Experts of a small language model: 50.5M parameters, 409M tokens.
Below are experts of layer 2 (counted from 0) of a mixture-of-experts language model. Rows are named router (the router's row for the expert), up (a neuron's input weights, with its number), down (a neuron's output weights, with its number) and show model dimensions 0-127. Each number is 128 + 24 x the weight over its row's rms, rounded and kept within 0 to 255. Numbers have three digits each.
After each expert's rows: a language model's description of what the expert responds to; "comes before" lists some tokens at least twice as common just after its tokens as in all text. This comes from a sample of Wikipedia text that the model never trained on. Tokens count by the router's weight.

# expert 30
router:128116139170149142166095120095111144131122147108125148123115115136130121124124080148138145117180132141138128099087143187140103123072154142187143129158131103122142144118137080186127127153154107107182151088118125117123155106102102137136089117123142172135118097117056125162111152099137099140128104121115148115138138140107136156117100097174127120123128096132105118116135084132127122101150
up4:093106123097145156136090129150120154119107093110144109114142089101152131127158108109081153146134165107131159139132134137135097103081146154118101158104134140129157124137128102127176106131110112163103138113111120127149114153133147157144120140132097163131120078137140093110164159126157145102118157145123053135181103107072144143155096123154105131121121181107107167127111143166111115120136
down4:142156104133127106144160119144107123140159117182080167117117149095085101071115166112157114098134121110162118096105090130157123087173150134128143139148146065121137139133112113094115159147154130092139128155140132148072123145116142137104114126137173133114163167134115166136108111130135131151152095136136156106144123127195167122118144091106092144140132115123124113109147152114132129145147
up5:153121115105125140116152144157189131115149126138125144160151110153111107109157117137109165144145145117091117140153145139131124113138132121129182158132114117149132085099153095159138153107158136158149142099080102092125136147131163139168124147105116098140160104121118077101127123073138118154178142123150065137136126085113066161126152087099135123094123102139101129148110131118136145135154
down5:110094132106122115115075091120105135159109143121110162125100135119143124105131146101145119091123134150177174106113101139165109086121155158142133117086135141109119174153141106086116095158107112127110133119147135147145111127119110105071132088150152133108140144132163159108098121188119157112105091123127176104095125146140171094117117172157130136138140147147145080119137122153119123090111
up6:148118110166170143138114128157147094157139152187143154177139088143107113084107091140109106122149097121159117128141124114082108147107100128134136142165163126136104097112124135148134135124147125148096123092132124094105152127186152119112131135099103118134099133121123133112180173159122147122119115130162117103104127127129138178105090114161118142125173116140136090145121178101100074126123
down6:086144118072115124119126140121126138156117115085102121100112102119171114160124141105120153131129112131112130197122130171195113117130156125142116164143122135099155154161113082126124117138106111121155112177150126141113107141084150138142146112167186100111116119110124118153116104155125136109158133113121141096162098103181084128149178134105150108114091145104120128111113126151128105155120
up7:152137114101163121154127113149152145131130164120140133141126134093108122156145115175126120093143147130151147116086148183122152203124148144193178128158116069127144145143134133106122126124168097123073143129123173120123148131171124138135116152155133106130145138121115076168154130188136150133108109140104117128141131133164126130124118157164107095135123129130119150112172123125124133124171
down7:146156132106131064071149122151174085117105159155146124129163149126140093140159118113139108146115065100164127145134137131142119070172120113117135086111144152130104140164126128148114147108166138103135117135138125105174132140116088169156154126128101138133133146144126141092167123097131110128139140152119114133113115136073124163124143112148145099134089133123130120159125124109129172137063
up8:134126106152171175113125154123133129143102147113113136114137102119170150108127110043119130136133144124143133102132112130136145125162107141128133109117174118145090130117125117155147128113105097134149136121152122184131130154103122132116139122124129122138087177111122139089092132127167100142123100157153138160093121173175084117068141124153112109146162097152150091089112115092106134177113
down8:136147160132106100145085125116126101121104150133117134130117125122092073115132121151165149146129076145161153138083190147101124134121144074123146133134123090158104134142129136157089153137181134113125129143122115135076105120168121154178153110079114144114148114109115137163129118104122149101115171137115159163131150131088138152155168108140181149139128142142167133125135108121112147097132
up9:121097152129141127094134116125133117146094163126123109175112100106103155128128116102134159097128147142113124135127158113145097131151127149125132154117108143116096177132155065110104138133127169141167131141145123156105150132115146081221161138122167134186144089134110167098156169125139105117118089133144121182119110111094103132129109122133114108152124124112139167140131098098122128110151
down9:108107120122149126138110101102117133083123087129094180088128163129183125145158134131113088176124092133183107088103087166102164139142131118117094131142153126143181126157116166128152067126159108092146112084154161137144131126150141125098126105124115128107123164118126096132100117128108124146117171099114131116163127121142125108125170111130138128131116128176114109164102127127110126113131
up10:117100134116114121119131124138154058123128110109162164110124133102118121088158122119139139132171132111153123141113108161099107141129178102080154110096130140107121133128145127185135103136147121108149169146171091134124120099147137133103114148140111138081131146131084112163119111122091117094121089187110147165105096136126084131133089107059113105143124136134090130117135107136117097133111
down10:119149125125098148144137116108105133122129148153117110119161122166167134144113139138127158162106095112117128143110149123144132124109131173202091166171134124149140126130131106096083136146097099127088122090095155136163145127133136118152118117068119115164112134125139154116127124126170115173109138088109109086115142134141148156130161117150116104094139113157195156136125093113178160120101
up11:131113129141137144153118112159127106141131121113145128169089148188146179099127083140182128116099159150148137144145118146140094151149119165101144134146130100119120141069129111117110127181177107131142144137158121101155144144120109127110145141111112162115130100108135100174125110123070183176121106143152118122129100120179167146146124146161140140155137135141152140154170144128117105117138
down11:141141108148102112132146132145104156120102139079074146130174114137116107107134173128097111104148090106142149144092128146154113136087175145096133107140135153096146104186149091124114162108092092113122117147112118160095157160122136109154111118111131101164135133156103100092131118144179090059125130126102160113125116133101144120129132109107125136104104157155115101098105108108113116120120
It responds to: Line breaks ending a paragraph, heading or list item, just before a new section, list dash or paragraph start.
comes before: "-", "\n", "The", "==", "In", "==="

# expert 45
router:136134134104081113120179164133137134183104121141098168149135102154116161159099142098125112113159135113118162116154130178113137139122121126098148135117085093102156161146146084154149142148149119083113115136103161127069108137097126096113113123145109157123128186151101125117134114098145108108133142160133123099137183157144111145169109103140133101103138121146153174108130138129117142149106
up0:141190156081110131096127160098120137112114165070133096141103117154097148113108147163114112133112144142146150130142108155171068122136132100126104137138166113138073153155096099131168158135092129127163143111164145102130096113138137118113122131129131123140139080095161117118131123153109074123141132112144123113128108112120140120134143151112119122099161113096083116089145158099139117173114
down0:113121093157140162156126128146089135123141144115117142124094153148169131134083131129089139114142131121143105147120092120184090141088086104136111103153125147150106117118102118117142095139096118144127121165145123084104143110158089108132132114178145128109119111103135159143144083119098107140147125156111138076135129074095133113117103126072146115132124075109115193124127087118117155129137
up1:106108116120127155122140107111151150120110171117133161143177127139098097109148147131112103121138179142093164143113147172145131118088131118138134117137079068103142168133136097119133123138117116157067120135112110068101098142093094179165130121154102147155136109115072152136156126140124135145126094130122121143125138147082158143145143155138151177118165129138152138147127089143134125133111
down1:123142101107093086115135114136189140132144152107136165070149152149114149141161136117124104118172103100177133133152139089134102152100133107103155188102078146108121104111114139129126133092120105091136128158160120146156099162109106098126137119131099153125133154106157139121121111101137154148127152142172126121099154092171120149138088114157152122131157113166121119091115107148142139154101
up2:136117089125155108117150094095151126144133122119128135114101137104141127151184140129173113057120161146161137144176153117106127142079111117151123139102107157120124123159163127136113156175147171134147118138161132140130167067151132095127125153108112161183138111135133134142134112113173141151134130078125095116156104127109117137121128142119134151102100129135174085128129169124143119094161
down2:151141142123122156115123107101122133152142105143093116112118123099130171138153102100088114128152100146147099110099152123133091124110113151089117108121131141149079112111120144113117116164127150086135100133133161131114118119137125173084086113094124111112121194147088102166113129141128119141086146152106125115131136167083167166145165154088150118135130104158127102097097158131133091184118
up3:074128158130111105129124139152104175124086157104138135102125106135108111153112150165104101091127133140122110141136137097137133133140139103147134148134161104156127113105126131094135169099126092146123174188122180140127128140087093145165132120102113173123141150151167106126115136112109124156166125093115089096085157132152134145142126128106134110148106147153126143060142133175123139157092
down3:127144078172134181095152098140089150114149113164104137113138110131169122127151122085156124133142091110135137130135127101125176154133117094131130147144149122170122125123173157157131117167127122176145095095144122122140130132139107131125173100155117090096126113131138113099145148111104116139154156126101131080125156114100091124116119083076111128136140122140128202152127097121091148150136
up4:106103145141177114122131142096151124102111102146132138174116112115064171114133104104102205116112077135098131068133113099144131126089123167160103131159153133129107146125150133140162141109116112131124124179117115137136116143119139123126104177144169141140135140136143115199157092145126118136135149137154099131129159131121111130139157096141128164136132109127101158120156133122139165124083
down4:122126124147111168190115113131140121048085129137122101151149133171095154147124169166114151087103097110129143130115074130143121102152126157136158120129114153147139154139150124101118091143112158112118117135150140123152144130159165135112106133062111104140139109123095149122172111110103118121138096099153123101121148137111104096103141125126111085125070123133156138084120128154125106106132
up5:110145131184116096107165164136094147112155135098141163147159130140139119109175122147161094135095153190150158136098123131112122139155114147152139138170100095146058166114127154130143139129128142095125144114152119150154149119159106149175142127109134094099134118121141132124141148119144139144100126100101088155190127091112164123118094123159161130119111103164105133144131132153128112140108
down5:116135147130158102087143126132165105144114125147142075087135125130127103160154111125108147097094156097136102139117115162088095145089118108165121155123120123157109073133148125140125133147088142138150117116132125162087138094112107153171156082120160160114107127148095121109141111131123155087103132161130150120155136103142130145133180091124140150118133141141170131160110181125128150153186
up6:117108115120127132124135108130133154155107090164099163145127146115144155108173098124135137131138124146115128103143137153154139142099063108145114117113138083120153138136131137157121111124131083138141134148095148119093108124132144098132151171171119160132124153208092092181113117111116147119117081131165140147118126098141110145131104087147126113166139141133155081135144147096101158177091
down6:158111153138113131115174104097081115099147106138111142130107121123145128129075181144110126110138149069148105131092088159117099117108136105080086156136146144103128118127138101089146140102089143166110158144096152108128115129132138148178097124122140125100137090086112141184109109122092141137134105163098167101161122148148130099145120126131125107148082114131118160145110133125138100113136
up7:148117115118105136114158127133132104145124151136093148106060102124145116099150127038147119143073114161138112121129143113138130112123148126108144112092128097160146156106108118082120129148142089137100135160110140107113121093074122094128166101118102124107099071132132138108086086116123114119102129106153099118144138153136118130108084136128123144120094129093126158129095110158134167114104
down7:157125113161100140116117106095127156141135116104091122133125138091124109082150100129106123141082132101125104111149168109117130129105157122142144102135150107127145124121110151119128154155116160151145111072108072123109116158123155188119100143150109135180166167137138144136150167191113073092145124129144117131150148138112136105129089127118134175135161128118126128104147136124057140118118
It responds to: Pronouns and conjunctions opening clauses after a comma or period, such as that, which, who, it, He, They, but, when.
comes before: " was", " is", " he", " to", " had", " they"

# expert 12
router:118106121120087108148119126125081106079101094131123143142110136144127117162095089123148091141161124111113120172148106145169156125139144112144162107129114141119141103144110147102139124158107120075156080136185095158106136152153101105084133138123141142114132141132107121112141119124093084106084133120135096108127128094105113106129149134108139109066118111125120122099124055101110158160134
up3:153122145064156097095101091103137130088101143084127111092103097119160154115134101101141126194109118090129115133109150107178134136148121113091140155122172124124129126114152136100143144101124121143134146174162109125119162176121147143125140114117116114156120118145122112098104130127186138127072116105126123112119117153132101100144095158110117131133108097103106125131122090146072104137103
down3:151126150170112123129135168109157089146160117165127180162149128159084169116155108161121122118144145147100153128137123138169103166116084148113120101156123150149093141144104088152104142160096124125116159122083086134102096100097118106158112147080129111099118138119103131152154129124127114138169127133124120149124107163129116137139153095109143143153128099094118123120103196146143105148142
up4:116179129133102099139139091131142141094148146097091118146117137090141130151117169125151124118140153115112170152107104084120114154145123165106131111127121082126058133140143133149163140140119094131119105126105106129108153119146168124136143089149096085117104104104113062132133101169130130134068151124131100106118115101159141117098142168114134132102162121129098099116084118113101098116109
down4:179132153139116128112127126145110112113094134144121142165153153138137144086095139152132101092132171113102094110142119177158120071137144131183134144104102159142122146164130125128174146145157106149113134092146108102126138141133130121144135139173103106106151120184135137122150149134063074167136120097155136118155146150137127105119124124120085132144109172131129161174130102149150143117146
up5:118119102151103123134157120123157128139136129091166101127119172113113139166122166117121135114120175158126099159169118146106114087132114104130161132099117119120135102115143163094085099146151137166144127140099092137124101098092139094149143125143143127135100117150131100145130089129141114120170113102184139080095158145086181094110131108149139153129130163084121125102152107144143149157083
down5:172160114134159162130131138098150145115113142114126108110147128113120152114116112168177152141151143093131140164149147112131130089128131151161144094131096159132110138110174092150143146110140138138130055110114142134109139151145101104159151089150135096145147157126132151156129095132080109097135103158172123161200133118132162119111124098097118109147187109101113130149165132125114119138129
up6:112128104121108087129132086109096100134132133118107151159094124126167088100121139072123166103126171130132147151124115194122129150110118099116138121149095090132125114099153141143153138080145091144137117146114113099138151110143180084107123127126090095141100115112145125148088113126171112141157114136157096130120120136127145137078105093139181142122131090152116087097108105094127122116131
down6:171139154156094112110137187117146122125125128136114105127154114119159130173125097127111123122128113119127123136152112076120120129122143114148142112109161114059169136152108125109143113123082170137122124143071131125121125125137125146197145152112125107081108136156126134133157149082133119104109114127128152136136102097158100149156092171104090112124105124133106158124154090054108123125121
up7:174124074127121135123146134111120103159110165104165156104104162102098118148115117151142136108149142120140092115094126139097113138146088104143166069103168110134125138147138134134129153148128073134146126151122133150107121134119135125149153117119105139131110152123153143155060115115126111117121065146151096085111138146163113110116082141140166088099142120113168113165095143090098108130132
down7:154122110167108140126094127148137181136185083135105115129147070131147116151127146110122151151093122153150130072130137134109128138120138098166149119152099133124125084089127159107154114150151125129102127120142149150125164097182133097138106133148081133128099125088111103114112118131176089124118135110141101141155108122105134160151156086133140145119137157145154106151080098127174121127095
up8:144117105141099125144155151119181085135113126128103123120130109130159133166094082139167109174114094146145171163115131133120131163142078118161149128060147144138163140106148128140158134141157087137133140145119094164136143147121162108122136138124133161159123131111142099102119083179142138111106102132128112184142103114111135124123148142140123145110163152102111166082114115134097086122146
down8:132108169086135114121122134159131131108120187123129141156098124149077094113120127137094166116131192078123124118164139095149135093137150160126124140135106150105166132150137133124111129091086135138092096107147152108121109146101096103135093129155081133120095127095152175139161142103157119146152124121108140088125151131125151158158111151112166145156107131161103096155135149143143167142127
up9:155116122186157087120083159160162116147130133110146097127145103135141131142112120160125099084103121151096141196150140086117153119151105136101145140161122148162100155144154163135112122173157135125087102143146074156113162140131129119167153148116126123132135148097131095146117121125124111127167126111094111139109102124129152162112185137111135103141144146140152119122152137138152137125064
down9:117140120114135076159121156114081120121146088135120150104111143123158120139100064100114102119094135143105164135123081181150099151106161148156118127108162160141148084165083099130108103065077144141117162136117126098085148136152130118116137159131120145115118133105131117114142125146090120158100121122131146148142084118158111135130111115138119111132131074129134148151134120135117122145182
up10:138073100135093094139084138119166120149111123162127095180180091130129112114142106149175093156097172123090123096106113187108131127174137139130148144085142113127105110134100119087124155133121111145108114141126147143108132146129120105122155132145114121132120109111141138152133100163116106118098123111085076092134113125114131127153129132127102130167147134088069098147135135086107114140117
down10:116158114126124140082175115131087102164117141125136150095084115126132138143109148171116083125150098141124099146126157122136110117099134132147117134116145142147152101122151094145158111154128111127130125119111158101136081139109165160089176142151159139187158108135157115118112175095150138141203100124126126141132151116144114136121167189174143122119121143151165117154122134102107117145120
It responds to: Word-final suffix pieces such as s, ing, es, ers, ies completing nouns and verbs, such as warbl-ers, batt-ing, Rail-ways.
comes before: " and", " of", " in", " to", " were", " are"

# expert 31
router:132124105108129151135148100082127097096088073149122161135126096152100150162106065137130141131156136078120118169181081136187165142132154112119150129166142152112123100095159115123125107144083094090171095113123124136089146157133115099110138114105129151127153122137124112129135134143099109110105145134142148130157130110124118132142136137127159109091106130106130085162116081138144131137139
up0:121119106158169102146127100131162141130094145145103133075118111145125121135141152085058101086136156108143137097125143119153173071130139144099176145114131174125096085137180143079086119143118116141124131090121126104148157135098118132138149122137134105157118166193134115128124137163119123120116134129158141140122152144123105149155161128118132135123115131101147156109130175143169120144135
down0:130113125137146113145091104169101127119107077146076118145140179096156121128155175126114086117130118130187145108093119148152128070114144131155124155135154121164142111127138111137138164146153083131136153123140111061154103127138118141122140156144096135150107141163166126119118086112151130118090143113119124114117139165122146117103147168147095139166134147130133133090131163154145084107146
up1:129088159093091147155124131094150142106118128134161124128131143110148107126136064124144116154151152088113152146184167109163145132191123134154118111119132128120126125115124131134120150140120160136114128125166156158101113114089082073112104125143129100165114106168136123150131125164135122155135103131108116113137128078114112120072136137142088124129145111078167145098086144173141110126130
down1:174135122114137126101098162115078071102108145132149092141129107120078162126109102119098138131123108144112117086129118147115091150115155147146094119152114150106128134145129160063139109162087108157166108151104132142132164107104121196141105108102152102147118147132138130110149144127112154120130123150136146141164141140149137147156119112079137131124107121167087103131148082097125144162107
up2:120126109132105140123179104123129119120119119147138125129126085094094128147106061152112117152111089081146103175131128133158109150145151138151151146137141129153155164079127137157161156103128129148133123139090178137105129118127175067093094132147130113110095132159131136194128107088153111166122139175124110128153137105092125153121112163152114130155148131112112141149149126146122128104109
down2:109147157124180132134171121124094156096163125130137142143128105131116139131151082097130137110127197110091158166143130164127163147128106154140080109136086122098112114136135149123126110113127166144129131123114077144117163172088074137149109113149164144124172136114129134074145127154134133106141133110106149127132097104151152095118137128137111106149100116152118125106109122176114134142186
up3:098181102114142136135137162134134149084158141132095098129093097116105180093153117137145137125153137123131140130134104096175112102119152150146129097126120134125129171076093149096088164150107131130130127097123175141141115128143129086096140155155128101153112142110142148137145154140132117130146178153166111162129091132150128135127104152165139124088107126140106124152151110141182161077152
down3:101148108112126109158102105121142094155160105136156148139151141126127135117152132148162163170123158177095151109105125181105143102113118131126097095145122135124120091130147138101114076128141116135125090132120135126119118154152121125104109136080130119116114119155136152141116103083116161155108123160112159110129139149154167128121109118091130199116165089108158133190121141068144161121146
up4:101108075120085119137123155117155139115125121101127169148113093157146085136142112162121130168127139153132171127140100170162152153127177151115073154076119139106104132120161098129162103158127116122125111140125129105094120124138149143150145144110110144126102142184134108150132151169127085154093130138137125144119147156177144122139168142152125104098117173116109130095154144091148107145108
down4:107136127125126133133103121113146147102132147109138134121116134141085154145069117088115094159140133144133102110133120121109157132161068141100161075121148136121134122131112151174130115108106146143119144155098073109135122124118101158132122127176135135152122136129100146127111133092139145144142169108076196132169105109115108143079109146110120110107111052144122162127093128158136104153133
up5:134107102149123138155141106073127136149116124173130131113152130091123118118164145156099156142143110121139164091161075140165145164127113098102141137098148106137131133135164142151101109140132135147154152142134122146073155121105176122127190152149137171123129109145113074182116149148115130117135141170087115153120138068139105083116116096131145112115144126135095139138109156116139123105142
down5:118151149149140134134118132155091095130118163080094086141121111126138183117148131114155115118125172161095143170136168140092115100143127153166097162124146098118119069120168126101165144098137110133154047093151120145139157127125106119135138129125094125164137120130179113119112093126121126123150112095160164120102174149120135147158141116111110110115116129121129121127112083116126109137153
up6:125083138150090102118152160116120107109127121100147118080186093088144128136166113137135158109106147158100103150121128112130112110120104140105124143173111142127058142140137098144148159141151127135157094092096096132126148154121151150139115099144123143162149107098137128138115085134120112149088138157122075161090124094108127132110171148147151123134110102108096082160105139101154118109121
down6:115174116111111128134096131125112113170122106126084158158063124131088129133133120141161132131156121146126158117140123162126142152144125107077162143073093144151171131095130135086106134123134139090139138089168158122119121129109144065114147150136144126097143163178124120115153134133122067113141145124109162129134156101111143142123093134125135123125198160127136121121154107110116135156151
up7:113123125147154150074080117109147105109133086087151161144147131108108132157117101180128115131106092179112093155155110145122149113121149113130151147129117112112151118121116138140143117130128123156100103119097127162167074125160133085147153168113150140121131145155110105148123110148124095131110121143101089156128129077141100159158091136137151116183144142113128082125111107169153164150151
down7:086135150099122131134145114133118124148090121161125126113137117096109101125132137123135148127158144090174127116112124148133136123144114149101129144161144156165132110166102106085101115083106140129130094109116158115061132069153130186130123119143114146156139085106129150101130141139121152157111159120165139153157165117146142085135139145072117140062119144135127138094178135120130093146153
It responds to: Inflectional endings -ed, -ing, -s, -es, -ated attached to word stems in running prose, such as crossed, lasted, corresponds.
comes before: " to", " by", " in", " and", " of", " the"

# expert 40
router:105106160135162118163108127111104144114136127107187076165072073116112177150084121148137123133149102094122131161174108149150152124140159151131132111141107150135132094138147109107108103118123119116139113153123126109153161144124149101090106151127116079110175143139114109123110132123110133126152154183146143115110153083124092156150131111108154122092129071100149150138125109131129126151125
up3:112134133144121095149123159144075170094143112074150040119127123129116127152120145159131123148106128093155132121117146107161122150161116111120108153087139121123117115152148136153103144134140144154139091111118083136116151102106124136105115153125115126146107150154129109103117134196141092126127130113092086143132135142175164145145153130127204116165167115117107151109151123132147131121150
down3:106093157126137103114088129128133078161110123119120152193149094092143140125105118117139133096110115148128128182131145153120118103109138132131154191127110135133169156127141109132106119105115130083118126167152138096119095152092160157150168117152160113134079147107155119120155117073135122120107118085108150081139122113151105119110081134099138132163136136124133139131154154071130128116138
up4:135065096134104105125120129117138116142139125110121126120146094138153133164146169128156111154106124149129118117099157103092100132081114149120133164152150122137130102134119142160160150139110147127127137071085131186132103137099120133061156092145147115143139116133087105177098121132198160091140135162097143110107120118117131111121134157152129127136086148099142130092139125108139100131092
down4:109138126122126108140138119101093127090130164110098171101099141128116114162103183151149106115147109132130114147100132175135107148110121112085148129159063119098106098120145160126175131137141154131136109104120113109163137103109103149130134174140112116130124101122114108170148152078128140079147175159094109139109175117107124085119151126133126145158132109139112089110167150134148125160160
up5:126153091106130144113073187098159145114127104103121118151144142134094113176152114106089107147114116115110139130168084097103148095113142155129126137125130153085164115102167124133113114124092130150128100113149139104148151151061116114160115129165096134135108097146131134133060103109143168143115126108124142164102133126140106177126132160152127105096092105141132133130093125115108134152113
down5:109126102150149105144135134139104115129099111190112151121099103129125119126121139159080130100129110200142134122110158110135140137145120127184107118104099117167129118104119104139113134111092093102122126181155173139151124134135114163163149114113105154153156150171147117054166157157140083122114132128115139109130101125121113129153138179126124149111112139129121150090146139155134142125078
up6:111094111138153143157140116076177155117116125158132097147068100121161123156111076141179132096141157135147160151122117137123064107118118158102135140120132132154104127147108140162099113137115121127121109149108119079179101179130121143195118150127135129129115113142131173121115092144149112120143107171128111141115135071083146140123116141138129130112133157116120112139150141130129088147111
down6:161140125108130090109155134155085098166142117135143129112135140097105101143162178140080083186138147149125114108106122144139081113119098106131140101152129129118180150078135152121121134127142115132158121147145112097122156128137093136126121101113150167146121153130139104113123143102130117122161138146181121123124147112185113140115101122081077122093175105132143151137143132191135132111116
up7:108146138160111140111129112117140143113190106115137140134118130138084126126143136102114097138104139112110131099164117118125099127134137072127144108119133143073139094147111114100128136108151098106170141139108125130127133111143154104123137152125135161169120153145101113152113128100179107168174158129118120124110194091149145100099128136078149133155146125071114113155199135133121154087148
down7:150099146138123121089155137121102144144129156115129089113130129106118162143139166142125198111138151159133135166115117169086177150122101128111160127180162104136111142117136058150148157147126135100136102129132123180097098141127094103107116109141131091106124108129125139104134126096114155097137106138148118120161111183101164157135108113111103124086132133119136119188094115131114123140142
up8:149170119088154125090143154101133156128150123103147124131145142108125165149104080141171094131153083126115159116118132168111105116132095158142133151126110072124146164114122115107165142088138138123140125101107108155118097082129100086089151146099111119124126133114098124107105126113116119169131105156099095123123140141101136183106121134137091103093168107145102142145127077152113087127152
down8:143124141173130114108122156176144086093120175138125184100128107172143134109112124139146111137139152135117135131117107119165126128166144104166052103144102129155113117180102113132122212139094092112130087089148147158104113141121130134127137110104136128104135126105134091117119127113102121121097118113133162135095143092114104088138123146108177136107116107122153135131107129115133120165142
up9:138139123113153091110152136123134130153110130128105170116180132096156120131103141126090123113127117146148190159156119112125119169104112098105082119125108080164124073129153171154151136160142115125147146081128125130145158159155131130138087081160135131109090111120096154110109103131139134131127139165117184119114191133145100152136141130137149118132151111108110137091115140150158088121145
down9:131159153125126149103145100112142100157135091109101124127100125126156116118132175162111112156089162170128149155136141141139159110184169141118131132131119126130141112094113159124124106142142157136107119097148132079181074146165094130128130119150164111105121101124132149109166142063110166124135132130108137105160183138138108119095119118096150116127140087149132141152114142153155172129164
up10:136103141138146170131088136153178097099091134086137108157151093126098124133115124161116111145132121133084141083138103105094146129133139160168143146124169171148149166155117144099131133096087141177104127152125150142138121134117131080116108159128083130121161128160110156127101082142101122168092120172096128126106152116153114155124117094128147108140115097099154167128110129105136131109116
down10:158134143107140097085151143162122100118127126124108099127131147108134152110111135156120152093196143136153099158133099152123124156123124122125125043133092122123156137122131125088130120151088163074140142109117109131100162120148169142142114126130172100142155141091113118157142140120117102149175139158174113140096167147133117084099117101115105138135141150098144095143156094122124128158138
It responds to: Suffix pieces completing a word, such as ing, ation, ure, ating, ization, e.g. vis-iting, pres-iding, prom-ote, clar-ify.
comes before: " of", " and", " to", " in", " for", " from"

# expert 23
router:133114126135075143064121110149115119140125122145130117166122135153131139153153163141104152162136107140084120154137117121168165104146163093130105156138150175137146125142128174121101090120109178076137103163162103145132125164129149147127144110149120098151141150135149119108148122130139163127145147145174119147124116098128150104155143112126120105100136184161165161142118161096076111134144
up4:106144146149137118143122139139099166111120113155119149124115113126117133159132128126115162107132142160135150150139136136141088153165151174103129186152121141138078152118189145100108130130130146098097123134128101157123126122123131111086084123142126095124131152113175113159148093187148158176147121144106123140085102161142150104113079090163151127110085174147157128130107155155125117130115
down4:124173137109123116114107124154105129095135147159166102145130164148110123126131138125127118124151093183092082122153166107105155154185136107110117128136120125153096080165101115152110148133120094122139109110106081136121094148136173115129098127125126097121085176083100146147167124085156101107101135135100115111121120095120153109156111163093093102150126099122128127125124135162117121093147
up5:122113119158117120101135113109104166151166120127126133117116129116203134135124106085136150130116144147151117103105100141152194163121140122106132095144136148142174119137152133118147179139105160136099160136150126180148130130129184115150107165115137124145113125110109091132140162102174083135120110113135128169099094149143172173093111120157158112124108114143115153123141112136105132170105
down5:138159124130173123146124132126137097133111122129124119177098170109092183138122162196133126120123132141103103146147178123077123125112115184131168148114113125138138128111107156152147148140159128120136088144148155119123124093155089116112116096175148110118145115117150179102113137134116182144132163141086156139143148089150097157138135105076132124137136143135103139150154133111143147100150
up6:122131096149135130127147145135137160143148116180131127109141131097155134120164159108095153156182145107108118124149155148094128120135151135144107183110119130116132115137129170101113151151102168142138146080163156120126152099165129111193156165133164114128127111178101108119099123075155150114136143129101121161113136096104132126129163102126109107155138076101178098139141130120121090118124
down6:092109110142114143107118121110166173157097130143120155154149085119106132103087179102121097145126123108114128160147101155169154104135098150107166130095118104130144129100130088123158141168121098125145121132116120096089158113083133105088108108150103096114129160102146184134140144131088113169100158137131102137149123144112089114136128097163108163135128129137097099135140173147132134163110
up7:127122103135098124108136135136168116073167106096157138182095145166146168143131170126129139129146138141128144089120126124105122132126128158127119160100143104133077125164144152099108122113109105132162140141184144150093117185138169121125135099085098137143181090122122119130113098141138129197118104128129123101105123110129119167159137100159119134112152164137139152155136160111101119135142
down7:126168162138100120113121152104112162139110142150117102103136136169142101193144125131134131144169123142116114107152120139159211108082100140123144100106144181112187116120112131144136121106116152131124097153117137099127162119126111125135148147139142146132117159090179166117137131113184143100128138126138130164131139163101111097119124123112148128093146110086083086145130105104127135102131
up8:099136161120115175157132090186120139129085134159121114126107161167105173088150120138135103132121118128102101134144078131113141095132152173112146156131139162083169153101111165147122124163148134135141122105094141124136091133126136117147111098141155122110118124179169091143143085168125159139111096108176108141145152141125116149135118136142109158137121105124165160122118157102159125101107
down8:121104124156129130105103131089127124160129085159112135161140108133159137138107111103120114124162151151142153114124148123145126168098161125110158108111094148159143145178141120135123090090106122143099115159122087148109102091126078128109120103084152104151162114082131156106107118079149147130157130181101117131133095114156170138145125127148173136101081166133108146156170142141110123134150
up9:143122127121107128107123109100133082119101128139090134136118122101148123112106142153101141119133115163100082130113148153105147145175146093102123110119156128142152138142103128124112171111171137123141130146129124079095128138091133115115087125150136107091081125096168118140120125171170169119091110156140146172080108145105170100091134121113126123178156099137110181099120163151107109119108
down9:116125130111166100123109111119155143163130158148171126123137161118097129138167101110130155114109140125160135140095103109128125123079117152138111142127134124137129114151152174134145126162107145154125113059146134149165141134143110115091121133160117145140115108128116156133117119079068118113136163157132106113161151077099113141119124100100120107112121187151177094193102088108103113115117
up10:111133126150113103118133073131104142137125134152105132172139120107100092089103131106151178132142159129116110128160108173125080101116111141094119154124145121145094161107145099137118100115110147145141135134124160118149120156179111142147143130132115087147146079182120147152123094126109107126142131104123079181116154100128140121137158125165141149183170159181120117134107108160134142146129
down10:124139144115152125133173101096168120109141110122172142082135147130099095134170104102118117128087118144130133128132155139123127129125168117155101110097119124102150106145081125136137099111131143096137167113111110138142100095133125111111158129094144163140143152091124129099165121134126160173137148170123100076123098158122138077138157109111115124150063140091136120092081131102123171148156
up11:131137108141108151147141138143110115133145106158134154157107127119165143126130145133122097118107085179149176128140166172099104080114120178129141145137167174089107133123141132156120186116094113137112180099140155123154117102124144165140122073105105115141160157149107136161112135139130137141111142124141096132161116113159121147099098143100157114105145172110106134083137139092102127128156
down11:136144133157115081121086165146128138132110149137129115101131121165179123146162150117083135105151148087160072134130132150140157128140134159134123142136058094184129136137153120137099180111122101120095119161121129144109150141133102101116139103119132128136085093110135176112126117096136104082089082117133084117116138110108126136138149087144128154123099095161148164131132109121142146135118
It responds to: Line breaks ending table rows, list items or lines, plus heading pieces like ==D and career==, common in election and sports tables.
comes before: "|", "\n", "-", "|---|---|---|---|", "|---|---|---|", "|---|---|---|---|---|---|"